{
  "d_model": 640,
  "activation": "squared_relu",
  "balance_loss": 0.000412,
  "vocab_size": 32000,
  "norm_eps": 1e-05,
  "tie_embeddings": false,
  "beta1": 0.95
}
Below are experts of layer 2 (counted from 0) of a mixture-of-experts language model. Rows are named router (the router's row for the expert), down (a neuron's output weights, with its number) and show model dimensions 0-63. Each number is 500 + 40 x the weight over its row's rms, rounded and kept within 0 to 999. Numbers have three digits each.
After each expert's rows: a language model's description of what the expert responds to. This comes from a sample of Wikipedia text that the model never trained on.

# expert 45
router:456524515490498549466514532511471523460509466487491497565465506395480506500493591430538535509517532479470429595520483589469474423550481444493425523513467503453480471512456537510502512449523468
down0:471569488544549565531491487514489475474530510455441466503410489493532514509476444549482519442513509537429565573456508605502453480514520509488457487533592509612475499422509504472477453505434498
down1:534523456523474452489489464527513484419483478513497547525494488482471545489553443438514458491485510481473520545571507489523599497496414554495512480507423478474562497438496557506474539561501537
down2:437528561510393430539539467487545466511492492507450551469437562502462491477520502496509544502498521486448567495459518542543394520473457512528500433517525502477521494563521471473438500496523548
down3:480506445484437496525524472506508496559460516511463519519444516476475558482498517473534483445511608507503441442577526538501482511454454508516463546475443525475501516423468522484450512507499496
down4:453474504516458411526537465534528437543469525503565520604485517477491563520511458468498493531520509532416550538568471500448506566437495522480545491489461522544530525498499486553452503487472527
Word stems before suffixes. Stem pieces awaiting an ending, as in re-open-ing, Re-mark-s, catch-y, http-s, plus numbers, Robert, and Preceded/Succeeded.

# expert 8
router:474460557507408549492492572516542562534449540547555550441520551467524427485523534492484462498438491474476483442506521536530548549450469540603522451477493474455491489492490518513578546491473532
down0:525530504441571504479466526394564456394475486546514493495487473509531527479518539546499559544509524498541475538545567529503462487507495502490528560408497493423457504554574488535519405499504506
down1:504493503479462517494511468538499457525472452444566540382449585480470418482497554534530547462518412499421504499528499566480526592442535515446486508517464409493462519421456469497475547489447514
down2:527495499548462490538542441477437505484473597559502515491472509434521496538443467485491551512529534491443484515433374440495597492560513406485488504477471488536443499510568477531487517523518516
down3:463500470501553554491441530490519462532584533501520463477555524437501569496526512508505501474477481539565561491522454459432510579500458520512509511545466493516552545503536518507519527481499522
down4:494483487538422516537491436452461458514469499472471516587474493535479497483477518525485554540483502451586542508515506548532506502482573515517495510502487483587504528522467495489450507499481412
Of and section headings. The word of after list, number, part, species, plus the == and === marks of Wikipedia section headings such as History and See also.

# expert 62
router:449526502506515561522519449466470476567512582494579517528544477471470484524441501511452493476489463431530425367546470498474537512522507497482548477490440525510540568489484516509450503512508512
down0:498461504449448457481507527543501477540647506448569582465506506568535479568481517454518522466513538481533548493512484503367530437500484477536477511476587469543472487424520525522497592497514437
down1:625570528559411558572454535526417413511527445461471551536559565570567495480498484474513522491516532511481549448497446449541519466493546442427498565517551459550495546523440469501570516469426573
down2:477486534474488473499566501496497509482454440464477431504509509470479513476430519456503467548473495488427548495487496629516599493481520574599423527437477600455543492471503440539472489531447452
down3:491549530594496478510587475521538506514401432511513528508469519506461538493539485474531453488553481504489537502476423500524514440466497442453501530505452474472469540496497520508531534414490534
down4:451566551519521491431496586603471538622475477571521482564523519500460450492430477465509496565463484457434478498444461602497498541448571509493466512503492540539506497427514530529513543530526562
Table and list entries. First tokens of entries after pipes, dashes or colons in tables and infoboxes, such as country codes ENG, ITA, names, coordinates, MPC.

# expert 12
router:527478532452572506531478475446499541501533566468401440545520548556406545503496564431466525446539507486468542485501453518548483453502538498501500533641534518524556512482507566516487511552502566
down0:531565520521439524509432527470462528590486509462527442532471592525545475437488540519498495523454459515473501500483494445525500508478516433546529467508461483480510461475512519484524542483527451
down1:505498452479507440509538492498485502501517472473480543506551493566524474512507561477533525481499533475515480478508535584543508516396505488445493489536497509567461596464474521483479505534442544
down2:447474488486487519522563490549529459469484501563462541507472456485516512426410463554550543435524510489512472505540486456487528478518451486586543526532433516455551482555427423523565512494583498
down3:475531442448472560526528500530550548491495497484482505492503529538494516506527479527485474534549437465492481572481550575484506471508565533515486491525505574517461474444498522498469502467520400
down4:504456378432565508489439435492525490437422440515584468461540514440462502430499494470475537486485523551403490544489522482477488534534540458497469448531493516484496464536462506520494485541470489
Preposition "for". Mostly the preposition for (purpose, beneficiary, team or candidacy), e.g. "ran for mayor", "rally for Hyundai", "niche for housing"; occasionally small numbers.

# expert 38
router:497453489472581522440547509493484473458423431483549487466441536559464493515544443537538436520474499543503500484516485501550464522527515495518492502530475471499464501543511463520476489443511457
down0:482477494448445368526533503425455555552484516502433519510536505507495485478476502455467480453481507499572478475504561545475490466538516438549451534423478466464532477545515494514490403528512430
down1:540458446481491441539571458467480495521567547557487501451516453490520516574495564564455505581481487501497422498547443585588591475514472497466534522488557475509518559489540421543516563473560475
down2:520404534527457486469519454492528489533567514491534512480540505478489481522554521470480500462482545490542450509587433540565541497541559485492452525435474492523497467451443507457489575518504506
down3:523427548496504526486497481556495477547500519439493488470503504445570482467449500484515510440437420490496451518506457505492515455508453513519603438492444530455476461522510509495493531478489524
down4:484538465508481531497546471507545450476499474510562555457522569469580515485498504446515472546568479506531578484567433438544533494514470496486630424455506485518532486483459502536450502448427511
Periods. Full stops ending sentences or abbreviations, plus decimal points and initials, such as Chicago., B.M.C., 53.72, H. triguttaria.

# expert 60
router:515441470500458534483487461498505496502477493567475531459540507553506520500504425476564465501490468562546527541502443512484458556488505538513563487435582526494537550486542568452534462490485468
down0:441535475428518495537493527513477533528542546490494649496429492522461441532502530516462527536506450508478439523496481498489500473482543489471501478516551459469467505501580461546525438487492453
down1:552527487485518518469465525508499421479498507499540490461487558469523465480458585488444466509471438472400524503511533550513502481553518456490552434481495464523452506527454467566430526476554497
down2:556486495478476551462475482519433460532522478449545487569505546467513476527482520541527404521501515471512506585495444532415461489452515546529501529552462519550553484499454504539423496503458449
down3:494539433570498426501510514504552545520521491458390547483547518472447453521493540531521546448539514560468519428548475564555501499532525523495517389428527516490529465494573487482439466398467506
down4:452527445520501480530480484506513569523497452507521515496480499521554528563533478479529466525555467451514426410521443524517479467518480440466473532441526553481448498505519459592495524554565399
Second words of names. Second word of place, organization or award names following the first word, e.g. United States, New York, NCAA Tournament, Chicago Bears; also country codes like ITA, FRA.

# expert 59
router:511530477479563478519455458452452588479422571447479499502541579553485448482519440491500500572566495479489547525475475517487429561445464518472453488551518504518523478559515534530542453508489546
down0:508543477495463454400569540506512483418503469501502421486524493524541471535507491580597529491491406513540499503475508511546502515501584547509468459423512436447537540469493457471509456514499504
down1:442440502562506501482528464525511463504519553503519573445480516444525560486554540515527600531514508502492521451426435497521527499538475531495539436515514485539535507501519438503531515376435462
down2:504502538524477433554477516505520548538543518533572459413465505513458461468491451484441531485447509525486489471501457413504500483521521533500533512478495469531522525512552465507466544508520563
down3:553571451464518554500494460487519508472503499541545522404489547432490493546575488511527532482489493534486501496459486533512493506547454544504495486444430443506526495536487522421526522486557478
down4:527563548530503524448487474451500505521506502466523461482494557510533514462505532482541474497569502485506513534568510530557492547518410523444557528528533542562486531540511425515525591483484520
Plural and abstract nouns. Abstract or group nouns and suffixes like -tion, -ity, such as species, women, population, findings, rarity, estate.

# expert 19
router:490480557510496472577548535481429514459459598506508460526486466445438454545486543553461507556488587488504447510507454556514543511474510463430418459536435507480532456516556480419543591439479529
down0:497502541537543536467595480496527460490448484485478433449495522578510477487501564501541460498443449503443491515502472517537516494480554462545502520467487434529544478526510374542499476474482506
down1:562575535515548573549544473541502447490444459559484542534546452494487500560510549518517457531504486501436430437517423555478487554452524487402533445502506496439458547541489494495499483450563484
down2:490460447608448581509546450530521519471478523448533513551471417510457504471420471546529549508539460450491471533552475512461473523445556526511529452575563525429545572565483481519422518538443497
down3:516508544516468496540487485489545496424494485505446488444478451470476530419532539515438489453502476519489509468537492489466564452607487562485512428503511469390479502489502412475472522527490494
down4:460559393561488552481507507442586481480518439462529553433436466497508539539490486513519493461553502572494514493505520467447513504476548538445417526541514452507505516462535437456480447500497523
Section heading markup. The == and === markers that open or close wiki section headings such as Biography or Career, plus table divider rows and line breaks.

# expert 26
router:514535464507490514518446488549503534515543495447402511509532561538480537429463473475502481453573456549481546529513501502520527528481482513437561478521490533510510518435531503501539494510487481
down0:495556604549509548515522448471565518418515479445557461426485485492495408451481471512557491442501534511472555569601475464470452529468480515520468499512523512490509453542561554516488440501505425
down1:560516563466436483558517516491502536434533567540535505550509487497556527542441527480479530483491514518432529501485453513567425487493509509459520534540422508509581538519505529547483495511451495
down2:509513479572517547560521560611532475428466562558475523521539480376547541522477488470465461422425518551549462473502428505505467477495502460486500485462467384519533538563510586458510474480603519
down3:418488556539520530458533498506453458439458474512494485533518526453490463471504476529555443392515409463473495446490531488548544548541429475522465542509483556454463484477503531480496525399517504
down4:499496492484476562498498514552487473487559521487473492490446424502447511486476479566512516500503492497499460498461475546453507440411471487507564579510466440530557494514485471489487528464550552
Hyphens and prefixes. Hyphens after prefixes like co, non, semi, self (co-founded, cross-overs), also slashes, spaces before a following word, and prefixes re, un, pre.

# expert 55
router:471471533503532459457501487383479494458532545477527531492469552471499502518520541497427501558490576510446457460509485482498504488494476509505459472567503488513509497544488475527485565479472514
down0:528571483424536540505464482512520498589525489434477503507528450493533456510511484548487523379527437542466548504514527448457480496550458529518528499570477552535580530511578498503517469505469490
down1:511476504570533539508492548454555524462520472430537477523455586545519475486489493543548471496449510492517526489565445559538500499458453558521484500470588449546540511501482526538452492415500489
down2:446464482485515488530415491536525434530396506513553472439457566473470528498528511525499490553511530507483490537478467428533473491501518449468479552527500535414421414485532458526519460452529472
down3:420442460460536490462501508577509552442506487461489457473485492437542492494488535511498548496478384514564599486478514501527479520481476479494520494509459460415507511483496462470493486468445429
down4:468490450539484522481511445560445491475469462495486527483480489550480456504450464444449497470550595527406409484400483533519473487502464505518520502521509505494486437537530514439432485464504477
Mid-word continuations. Middle or final pieces of split words, such as reluctance, o'clock, esoteric, ignorant, plus Thai bytes and number words like five, nine.

# expert 28
router:403535489456479503553552514482499496505535440507459541469552484507436524531482526527480496501481452450512367500482510565531525456562446437494539480434438500500556502584435440503507560469499482
down0:512518579515550545480513499423535477525522408534490490494439498497412517522484473514475476462491513487483520411517467488434494523506452546382561456512512442470504576548452594506504543510513552
down1:457548521495527484517518560504506555510484507518504562493513440578494540525504460435530536510517436469485460497492491496527470539552469504511555499544430564510501448546472489495442507515506458
down2:581511485475469513466492517528527511515532548572525453474550572508524522557500444486460495492488514588556522497472519467512492523465489511443498566460521435496424522562514502506475460499459521
down3:554438509488497515515552528543474518427492546508532577485575463523512463548475533561453516499487458483454482546474431482507491521552480498540470404531491497485550498566539488485521585498453518
down4:614591558578470561539520520501551459470539475448467502471545483502485509531545522450553501466482480487448479514502493450461501573536539524473437489447483483445528565467472465536475504522524518
Infinitive to and conjunctions. The infinitive marker to after goal, plan, needed or scheduled, the conjunctions and and or, and modals like would, can, may.

# expert 57
router:452480455552523536494534486519597429492523466463563600459557500526508453498535507461458424530470509564393516462526495510481520471568523506462512538500557504550565448460518401524435553440523517
down0:509449527476523569480472545467481474518463511542509499459533503501461493484514479494490539433502499499522528478532489534528479514453503467436479500503471480503502490510480516469493452513539469
down1:531446542375430496510464521464454476510471512452568444500492521462484463554496492567538467489556522550554496445465515556519474511541571544547523443485466518547481480468503382543533456469517495
down2:523500446440464453515533583444466499556456556466539503462487456557538495452580630520516523454562457515544450525481423425511548537515548416482500545513511513567512519566507589507452476499502490
down3:506504501488529569485409541518503522587432474518497516530474479537546535512480487491526492448528526529472515484519457430543493500482509481415507485490484502523568476511466486466463511472434551
down4:481535536577524478441491471502554447505477511517432427478505519519506447468504493531453516563516524452478539518547528488568511496518505359527495536609464495453528496492581462454470515534483505
Plural and possessive s. The s ending plurals, possessives and verbs, as in models, song's, distracts, also whole plurals like teams, Awards, Championships.

# expert 18
router:445440494466496492474503511480500455444531539512525516476530530520500518518499507469473553493479600549462430529502465464466547409495491507471500486526498505481503479496473504498514560448553516
down0:566407539519496476508557507459536539502529523548505481497450472441549462503513508464496471518513553573517478514445464508420517472549451467464527487538504548480506475535506512548500539515462546
down1:483481461542523563528471543576548502503503558494498447560409533456512447476498523504475465573504517507523494479415489497424477521439503512526525460506463498448538524507482561495481498495529530
down2:495495444522485507417559512501551478577518506486449461521535473541422464451493489470600573531459517517463510517445471555485477516511556475563545494517541584561480551480535508406495485593487480
down3:520499485530490541461477464474567503504524469574513521563433450514490496536534495420506535469559529540472471494560549505567469475517447479558504519473515518404477425484480535484472519457468544
down4:439466484445492488443478482480556504496424441440524421457562550506544421530506506504468551439480469506440476502431445524539568526531465489472487542553579468527572468558482537564458434534469532
Name-initial word pieces. First piece of a capitalized name or word, often a single letter or short fragment in lists and tables, e.g. A, B, Jo, Ben, Hil; also articles a, an.

# expert 37
router:483489572481500470486482551492487533495413525560458543418461522548511534486457514421496430518520464410537529531470474532398451466505542515568501542521513526552474436489487471573568471527558482
down0:449471444491522521465505479562517476478533436504553529488500417426501535461473548527518467471539473509498441513447570523505445503522480493512465503509567532523474464505503542554491550535488526
down1:471552499467541493472489430457496567560433557559501576376543519469507528487411545524444497515525492466545523415449493541476498438506490495493491485488561485533450551499476475458562453526502489
down2:484496460509403492518529485494483478483469514557471524542443436476532555511438476476466510542463473467552467422472507598519454424536484484513526496431520524473470497478555526442480369521488529
down3:439521546461473464511477586472494494468488505507414456518522524543457481537493532536549453477536441454500570536481493516483469509440543515500459519497442593523502400500504504526464549513499543
down4:460513490562486469442541496533510539421506552493489489472528412496528447503483519533563443555462454508424482454459500549514549479551512501500483479486559467454485434476400514535476509444514503
Preposition on. Prepositions after verbs, mostly on, plus about, into, against and along, as in based on, released on, and sentence-initial On before dates.

# expert 27
router:535486491514583466568455482548540529459468512552515473552458509562535485480482503570516518540533567523548514487489542473540525550410485510601496511574510495478440542522516588466528444526535450
down0:394493585474566537525513518466485508520516448506519443511508452511418524513460506435445462512513500494518491469526573477525529502545480538532504513527538471451511560498552507453467556494530439
down1:483559497481500515518493518573480531519507409507492473449527465486491480491525475523515480533497524499435548522434534543545452496564511505544538527473539495568480431516535537419534516469541551
down2:492460489517447579430624604541506492502475442486550487523559417524461445511503611519461488509424505460460476524504528578469501512473556541526469481460444417521477502454531545505533512477442487
down3:402473544516524533500525469415438466459438550531476511486493496487430579524492425522526461505444456496551541517475515462488532526465461512436530517505448514525488529610518562478495486485424430
down4:535606509508471500485498477471484507512490405526583535460482538504526513538533516459488519505482489613588483412503483566522603495519497537520511494531499509501525527495482508420499523468488535
Personal names in lists. Common first names like George, Paul, David, plus pieces of surnames in credits, citations and squads, such as Neville, Bl-ă-naru.

# expert 7
router:522537477454528502510566544522454439525489520492502515447534508458538542440479484473510525529571592539517534508532482459493500559472529518489447483518467536476453484423527502541503587468479450
down0:545518518515479464463551496482561493554560510438499457556454543445485484547541495533445557467522486434473464516538518430519454622523526498443496434422559510493487464456467474499509536530523588
down1:479428515479522510468519512478517459537396535474545603471549576442546476460517439518490513507457560545544497433527489556519555495470495501485589547499435459513475452543494518553470507489482459
down2:532468447487451417491559472512424539506466445573481478460466461440495392482521467502444448536450424443558514552487490482456497465497503471470415504518486457537440451582455555538433537544492524
down3:463477563577494468465535474560510502488536456518467461503519557552443522497481495561526490499520548485555551488485509579491453499509409488518535524592529563496454481533532465532501498500423546
down4:466521457507561447449523566516503438538525524453531474524434581483474531500521494442500527498454481565543596414510465482543490529453405523503546547513490510460469556434565467511504479541505527
Head nouns, name starts. Common nouns after the or his and opening words of place or event names, such as way, school, San, New, Battle, Housing.

# expert 0
router:512526482554489529459498437416512621484470413491500478492434552457501509459456412536501481498468515573472438538518534471408532514588532460497474493484536501550525500451524519526533530472567460
down0:463429514468505517507532514508525516486431493490549570434502491483515528518506446457496450495509489482501440528471483603474536484501512542550489550468528575427521543471523481541492552459523453
down1:536626484417525502527531519517533502504449513524473510494439531571526548502449463500544514478440402547435519515480537445503546523540562482534536444508467509511454490439498473462605553453462518
down2:506550514606540501445467435528572565471497464487504429419524518539477486469507472554530521445591473451503459517466509499536492496436480483512539565466514521488510514495488515473589470493504495
down3:493454505512477522550524502473505479526404592513485462553480570538529458450437540486512562478557538466491539547493490483553505488546524552495531455465459514455489458525509498494506466454517466
down4:452442504485560493504587418495540599563536559507509487451456499509580522499470495574522438457582539467523589482550442416492526497479592480451481499467499540507505538463447471430488448484493478
Locative preposition "at". Mostly the preposition at, also during, near, in, introducing places, times or events, e.g. "at the University", "at Fairfield", "during".

# expert 34
router:457475447470463476447512445540435458436550512435552521471478492413497492504509585427466508531485550505497417494540483515453522460575527569537574503513547537534562458504492418548474503429527489
down0:498447553526436393543459524497532503489493479474439470481461474574495476474433451501468462503460464535483499541488462588475575526542480516531535470481606616487491523492513503521503495468475494
down1:421452491464520493507476488580507504410533447451477502489508452484534506529474476459485541427539617548476535493526527493474551554519520540431474467468568485536505449525564474561532490459520524
down2:453485522473487463498525488493519473384510473541563479553472416486547513529443569485456466478510527490532515488494486506510529421502548500500598411504496439477523454500530496524473531492522499
down3:530498492531445493525446499466435417517458497461481463451478524469576514522498460518494466516507509520483504537524526485501456523505582529446565509459453523494435531527473491475508467459525537
down4:512542528509489520527550471531452587468463432537555493472523431506495546539508473453493470473493508463507514467521525485543558508434494488474475479482513455466441505461537532503554484496464492
Plural noun endings. Plural suffixes such as s and ers on nouns, plus group nouns like people, members, children and women, as in shareholders, rockets.

# expert 44
router:509475467518529471515451489526572556477481521485488446446454509547543438523533504515536492538478523441495466517473544433554561539393523505509513508588493531504453589466484608465555428598521490
down0:537519466491561462548488558476500443510573502476496513544524509505447478524436582501431535554442458532476506477462525460521491505498508501523521500511531461463526535480557488483519404568468498
down1:555486488496528484456434557474513525564541409525478482508509458463481463527614550548531499458490487452461424447451439592544486438528480516453565502489461405487485496610489568497498533503510493
down2:540396512467504479508492519479511496485451531467489582528491514414535549475524523567508472517490502465505476540544423528517509502465483521514465509494465474518476403519484493477429507561481524
down3:499562477517522578480512477518457503548542462542522528481461514482437549577516533447585527551497534501548464526510434487494588490523538531521452497509455434499499420473476485545481487515538477
down4:494521520457417445418532492462533574497432495473510525499492467565403487481531447517526562545503452595435505504569512466543560528546490451436491495577456468497481496500520521459476549534475523
Name-internal fragments. Mid-word pieces and capital letters inside rare names, acronyms and transliterated words, such as Y-ugh, L-ED-s, Qara-ba-ğ, K-eight-ley.

# expert 63
router:477553496499564530589440462573542484500524453538566491501444456506526511510521454504557499530474495475525509456383524486522595486466478519524570543490451488471502526492487515478578479597506530
down0:506464488526500545484534514561504443443447461428564507506525397484511415443490520472456527509524589502444456532511477510503484486466483522452532514486447539509493545596550562503442502495428516
down1:526438435368463553472481456557504548467524448435398506476486540509541553531508498542542483505516496514594524569566449507541533487520580537520561523461485535450477529456511495498535478578484485
down2:463479533523519518564561405519550507401503509486459507462556554431462495456584517496465471490465430509543463532484394453531495502484530483523444542541510507526581440451531534456467498500517524
down3:499519414441509473470489479566463444552468470497578523546589448462505513532445491455501500521477543450566511507482430488470526501539484506503450489539412447471501514522488526515519484483550428
down4:513484475543477455527449486470499470513524516494484590455470390569409487488505514500472448499512504519522503454506488545479467539542475503538485429505482496499505501495460490479522493480497458
Headings, codes, Thai script. Second pieces of section or infobox headings like Ver-sion, Con-vention, plus country codes in tables (ITA, FRA), See, Category, and Thai/Japanese characters.

# expert 15
router:499485547477471478591527520601408494513447489510533502577456539419542475487498530458422541450584495499486513459514466467539496506499414476528511435468533534499522495548513543471505507539457554
down0:499508569496441455491547550509459489502437440531451527479456501517508441508497523516529495546487589573515523459540463468447535478485527528525487498391515421506513484494568526555430504487430494
down1:570516502512458537485439549519509447470479485493582432523546482533510448522527529553505539492463516434577484529509503502572513503489522531551527552472590496583437495562480443466589529465514487
down2:515566461433528412481479473558495477509463464516525491535501525522470449476523504585475533429491510491526574502513510511438538500529516484512495416566424440463445524470449461517405560548543481
down3:483487535509548521502533503486501473517522479561507446503494478547503559462473536457444482509452482476495435528390495554506463511538516518491586443511432581526471554544469460523497555559524528
down4:480483461547461487456578511535491424507514482493559429487521433481514437503501493473576510478450498475500464471505467514473534479471479560477511515462448520535540507460450462548567504494504506
Words inside quotes. Word or piece opening a quotation, parenthesis or hyphenated compound, such as "same", "king", "tone"-deaf, (now, out-going.

# expert 3
router:536470481537532475572480550530532507463490479565492463484482443467468553526582470552492507517480509474580564500525473453560487466499498486495546490545492433517475441505443577442549477487474490
down0:460547469535474517489545482524524493503554506473522530463555486499492426472452504552502503467467535527441522488558493405522521554458492478444535527471549484508543366482458529462433518405493463
down1:501492555518477541475528483538521462519567465507503495501467473496549467522578561481506410476468497504536464434498585547523488485533507548500549464591439530499495515560455539464469527576555551
down2:468470519430514511485601509533486532454501549524514589530485498457481511531538567549579448507457562485546541467484432509432556494504451553576445511484457493477499494449579538557463493608438456
down3:511460463530419545446500468515534470488471476429466447485502484548513483550451511539440429474595534426469519466484465429484488476538480522478446491548491477454546523541497487576482481516482557
down4:434495566485468519420493463539569521461514552580546544497465462453491517493476509452535488542543523528428521488450449470541496575486468496482516425464507503504477538491460449524479486495543567
Coordinating conjunctions, title signs. Mostly and, also or, but, although, joining words or clauses in prose; also the = opening a line for article titles.

# expert 61
router:549522513522557487495415471527503560517534579489497495542502545534490547478483478497472519516517480481451478501507508534523520511391533454499484479528467482511485503452534586500511488517525444
down0:504498480533507467505493512475478473463475519502498514542505453470463467544500491495501445478511597465481487474513595562500494463480512476523561510473492533533518531486469457506480487432526516
down1:448455499500531546486534544485453505534522509532544555467515441525516533434555478466550482524530487547484480520505484510522440519462498464461509562472485463496485515471535453549463461536493496
down2:553420545516467521542551439468428474504533517485473467476507463535456540477531435489487536425473460508561522542548470475476519518458500487467471485428508564558525521431496440453592506517478532
down3:555480451506484493470565481474497495534509544465486484460569525530469462580562460434473552491475465540516474553539561555568493503501419405429530460484534528417586461460470509453547491423564494
down4:474448473552506456493549461463502439520505533467476508518510422500533528487430533420433506526553459548448555470518434550479415506434454453502541483501493526454560525520441521501541509482507547
Hyphens and name syllables. Hyphens opening list items like Born: or Via:, hyphens inside compounds and names, and syllables of foreign names like Vijaya, ucci.

# expert 23
router:520519460471520519474483439465501533515498535474490457535499492502388536505466471547492500434489442513496435483448503542532457479385475539497578514556517548492461538483471534478494519507516462
down0:458471457491587505515476494559519551520478446532513555508527531507477422473474514519510509523538575489521459518509479409564548508489478495533417475547488427498496452500527469500458461535531534
down1:454540496589508549463527511451515526456463544520460435544509529535516469529555541485479559506511538483556512456522427526458493564539508583444476540534517526558578467538529482435458440543502493
down2:462495553565550385502500554535466483553416461443515501481519537583455556530497543481558515491512522462479444506477482454468481517476465519466554456491498515483438415487584465532526490487534485
down3:477554503552522458442567540527450453532492497519469538550446485432527542479520509501510502452509469488486454472542479512502490494553545549501506504505560495550521505526513526538534488508489516
down4:570438509442462491519543500569451476444499526505457491543503561520541534525434513474540488530535580480501450483492519550556499519431492480496469481500502477531481478517406439471565489504441446
Years and life dates. Years and date ranges in biographies, tables and citations, such as (1894–19, 2001–2010, 1992, plus infobox labels like Born, Released.

# expert 29
router:468534438541515554456456573550585533473471472530513406438497481525456510500463498498556528449498511506511521494463505470528516510422545569489495468544461489484493551534540539442529425453435466
down0:520495496541569523500521536539524552454519465494543487546494460512499456483553504490524409561411577520512460502567475463392504523532500528495472487427506442462532480478478485536539519464458574
down1:464462442545536552397547542499416560477537436439521497439479531495514460519455535519438460462409437487474543428489504495506532525427514535499521490448507543534536566455442530459478510501480479
down2:569439478482497463450457465486498528558496474523531507502456512486615528526453509471489408543517539496553495514529461490513572543465558504574501574426531464546434477533463552444499489450459497
down3:552461520438494511527540458521426525440460564539430531425478537525563534504501587462510526535488526495501516434518487509555439500484510490474489474482490502529497493474501517548515444432443509
down4:454518514486538462542516475456494520494507443545506512508505494551444517527497475458581477515502525504510534481515558570538448534509525493423495542478553419445487557534509528561441516506469548
Mid-word name pieces. Inner pieces of split proper names and titles, like Mo-ini-ghan, Br-other, Cer-v-ello, plus capitalized region words like Central, Western.

# expert 43
router:526550502462576482554509485487477433477508477485470534548508525508510494445481573543496547507514574451529475446506504466521553469508472464519534522582445549488371488471565398508457496499500572
down0:538526514525479485524484441510509451520513435524584480518589546459499566494430477549452552534516502587530493486593462500551519513484546513504406515520493462463517486505511460509567492513521463
down1:485508481542489472516592453546502508484557427541551499499479515563505499435441477443447507478502532469512564474441500444530425432506493492471582492540454541478540498522412450502498457538520531
down2:542454491459494600521508480607428539600434542537536477526495470548463504502466508536513512507527538492481495420496466466513476541540526486461508545517579503577460504428520539541509496501490531
down3:539499431501453404550532533429483487516458516501412548493503438494448522594474518560512501485416485496492441507460505514471478440447466484443455473566578417521484538464464489542535499461554446
down4:462459510497461407501480492448535567496483477520511501510462484586471554520515486525494480485459439430488549494499469485508471455509443540438560466445541521495479509499513498500408486516503550
CJK bytes and nouns. Byte pieces inside Chinese, Japanese and Tibetan characters, plus everyday nouns after the, such as film, name, conversion, town.

# expert 25
router:509520512490448514520543526524447448521513474528545510580473505524452496443466500489585539507512495476527479484469492458490487407538433459528550467515426495521515500504462429546489436571528495
down0:513481517510400505518415502518509546580478419484512520458505626536554502466519491526512478557506476525513470536439468512456517473523503494551497473467478493525518554473456534477487440522482501
down1:378469462410507507474544540489468485491561453469536478488518533532471545430498525437452481484516550514472519522547502543517527483531506461441601478480441501457455506420464548518480537532509512
down2:510486443424546532497563485437540504505528458526504500458429466495495501505521521570465420492573510516525506461503449543516501507501456508514551536506568466499492561566496543568459483474480538
down3:558487532528475489474517533504482534478603519475444513502495531527571494511474542533483464482552412508498497522541535508479514561466474573484486579474491531407509519503498536493441563485451461
down4:496494456445445514468448478541516475493560548408456401413551395592527435453548525468485491481470437471543517561493576555495497470505490502521552581523479486455536447558455512482467520532484536
Table and note punctuation. Separators and symbols in lists, tables and infoboxes, such as line breaks, table pipes, dollar signs, Note in parentheses, and by.

# expert 50
router:486555453557540475489506500453502536528490454459520545480448492440481542578511427447483437445465485494502564471529458462460503484529496488494414490498548519518491474460587450558516433513518553
down0:474478449475491546511537532524489488481517496558451600479552578461486448566488529473528570488519479438513531445468540464407514467466487477483468557518593559482512533477489443464525495461494486
down1:462532601459541521514465524471490438526506507539483487503489509421483515505523547573499520559450440459508494480470514473570550474537547488515551538534493478492472459545495465486521538498483496
down2:435496469497512505568452511553518492439496484482535544592478509462498600519459567494503443536569512456537520573455500504521419535514557496477492518495476475521484508500490562515492504481548432
down3:465427574502570486515538507503474459429490495517603501450446441537488548443454511516485462526497487431537498570470538457399471499436562581484543435472566538466522534530484513551396467467542487
down4:446481487572501496449504462505475513445558490473518437526491535587478504495507495449515471574457581542459448490525431518536492530484554489495507502510457530426517506511482508497470534524454493
Nouns after articles. The word right after a or an, or after his, their, its, such as a number, a single, a couple, a list, his wife.

# expert 17
router:482456495469503530519546524507503560531427543488495501502540480502461543481544482534492526499477520546475503507497486500468469529530516492485455516487417561443452566526562442446490475510508406
down0:467511591509530503562473580506536546513584519458473483503512499516508512494414480437512521476529488456529447489545489542529461468451483504494515443546425511476453583556503444464556524475500516
down1:477470479379461568524481452553455519498528522423469493481510475544537510437496539451475504557515487546513462411547504474482447437490413490515562472494495484482476442519525463529441503516541577
down2:508492576491515453581485483516568500506518550496493468492462452496401525485520446533407482565577472522523510510494556565494443515504469453435448488468469575472497414483509498457507494546508491
down3:471473476463468486577473511509514489598505491531516567504485470545513440442413505533378546414557509431524593492522445557483546546488488501485427474508481509484520469433463578449482545477427465
down4:458485421514484524516541574504582523438473523539506567540479571446474513518510433504478500499494425473472544575460506491518503555487494502577452497546516479533453484492519512480514453540507538
Line breaks in lists. Line-break tokens ending list items, infobox fields, table rows and headings, plus prefixes like non, ex, semi.

# expert 42
router:466545501507515526466517522548502427496563520471480487451526469551485529500453474531537557532497529510432467473547489541519484515412480475434508468513544501515477504452487560499443488515516427
down0:486523458524482500568472505551465524522528468494550476546467511477497496541429545463537540464574457508563452543544427478439485497452476524553482488501516497516539548519504590569470513523508520
down1:434560534516521535513495499469527528471477464457461478539542491520486439504494452510503485477547559456445493497608423505504480479483505518480498470558528527533416499478602483425463467406515484
down2:529524529451472531496540552484532406479497546494456538449534461529491565502526467613563504535513500512482534490506484502378530476490465563479475493455540538572529534497418458541484458501507530
down3:431569493606415548468548535471561525458542486551570601546455519466497489521529463531597559452470433503558485546504451575467534528535495486490543563547533482509486480430527511447515475460513513
down4:466536478461502521461533466523578505503519437503450421467438443536529445501485595511506494524519573526426457483553500518459516423551478528482500493436524471482511585546473514501464455478509471
Hyphens in compounds. Hyphens inside compound words and romanized East Asian given names, e.g. Lee Soo-man, Mini-Series, pre-colonial; also dashes, slashes and CJK characters.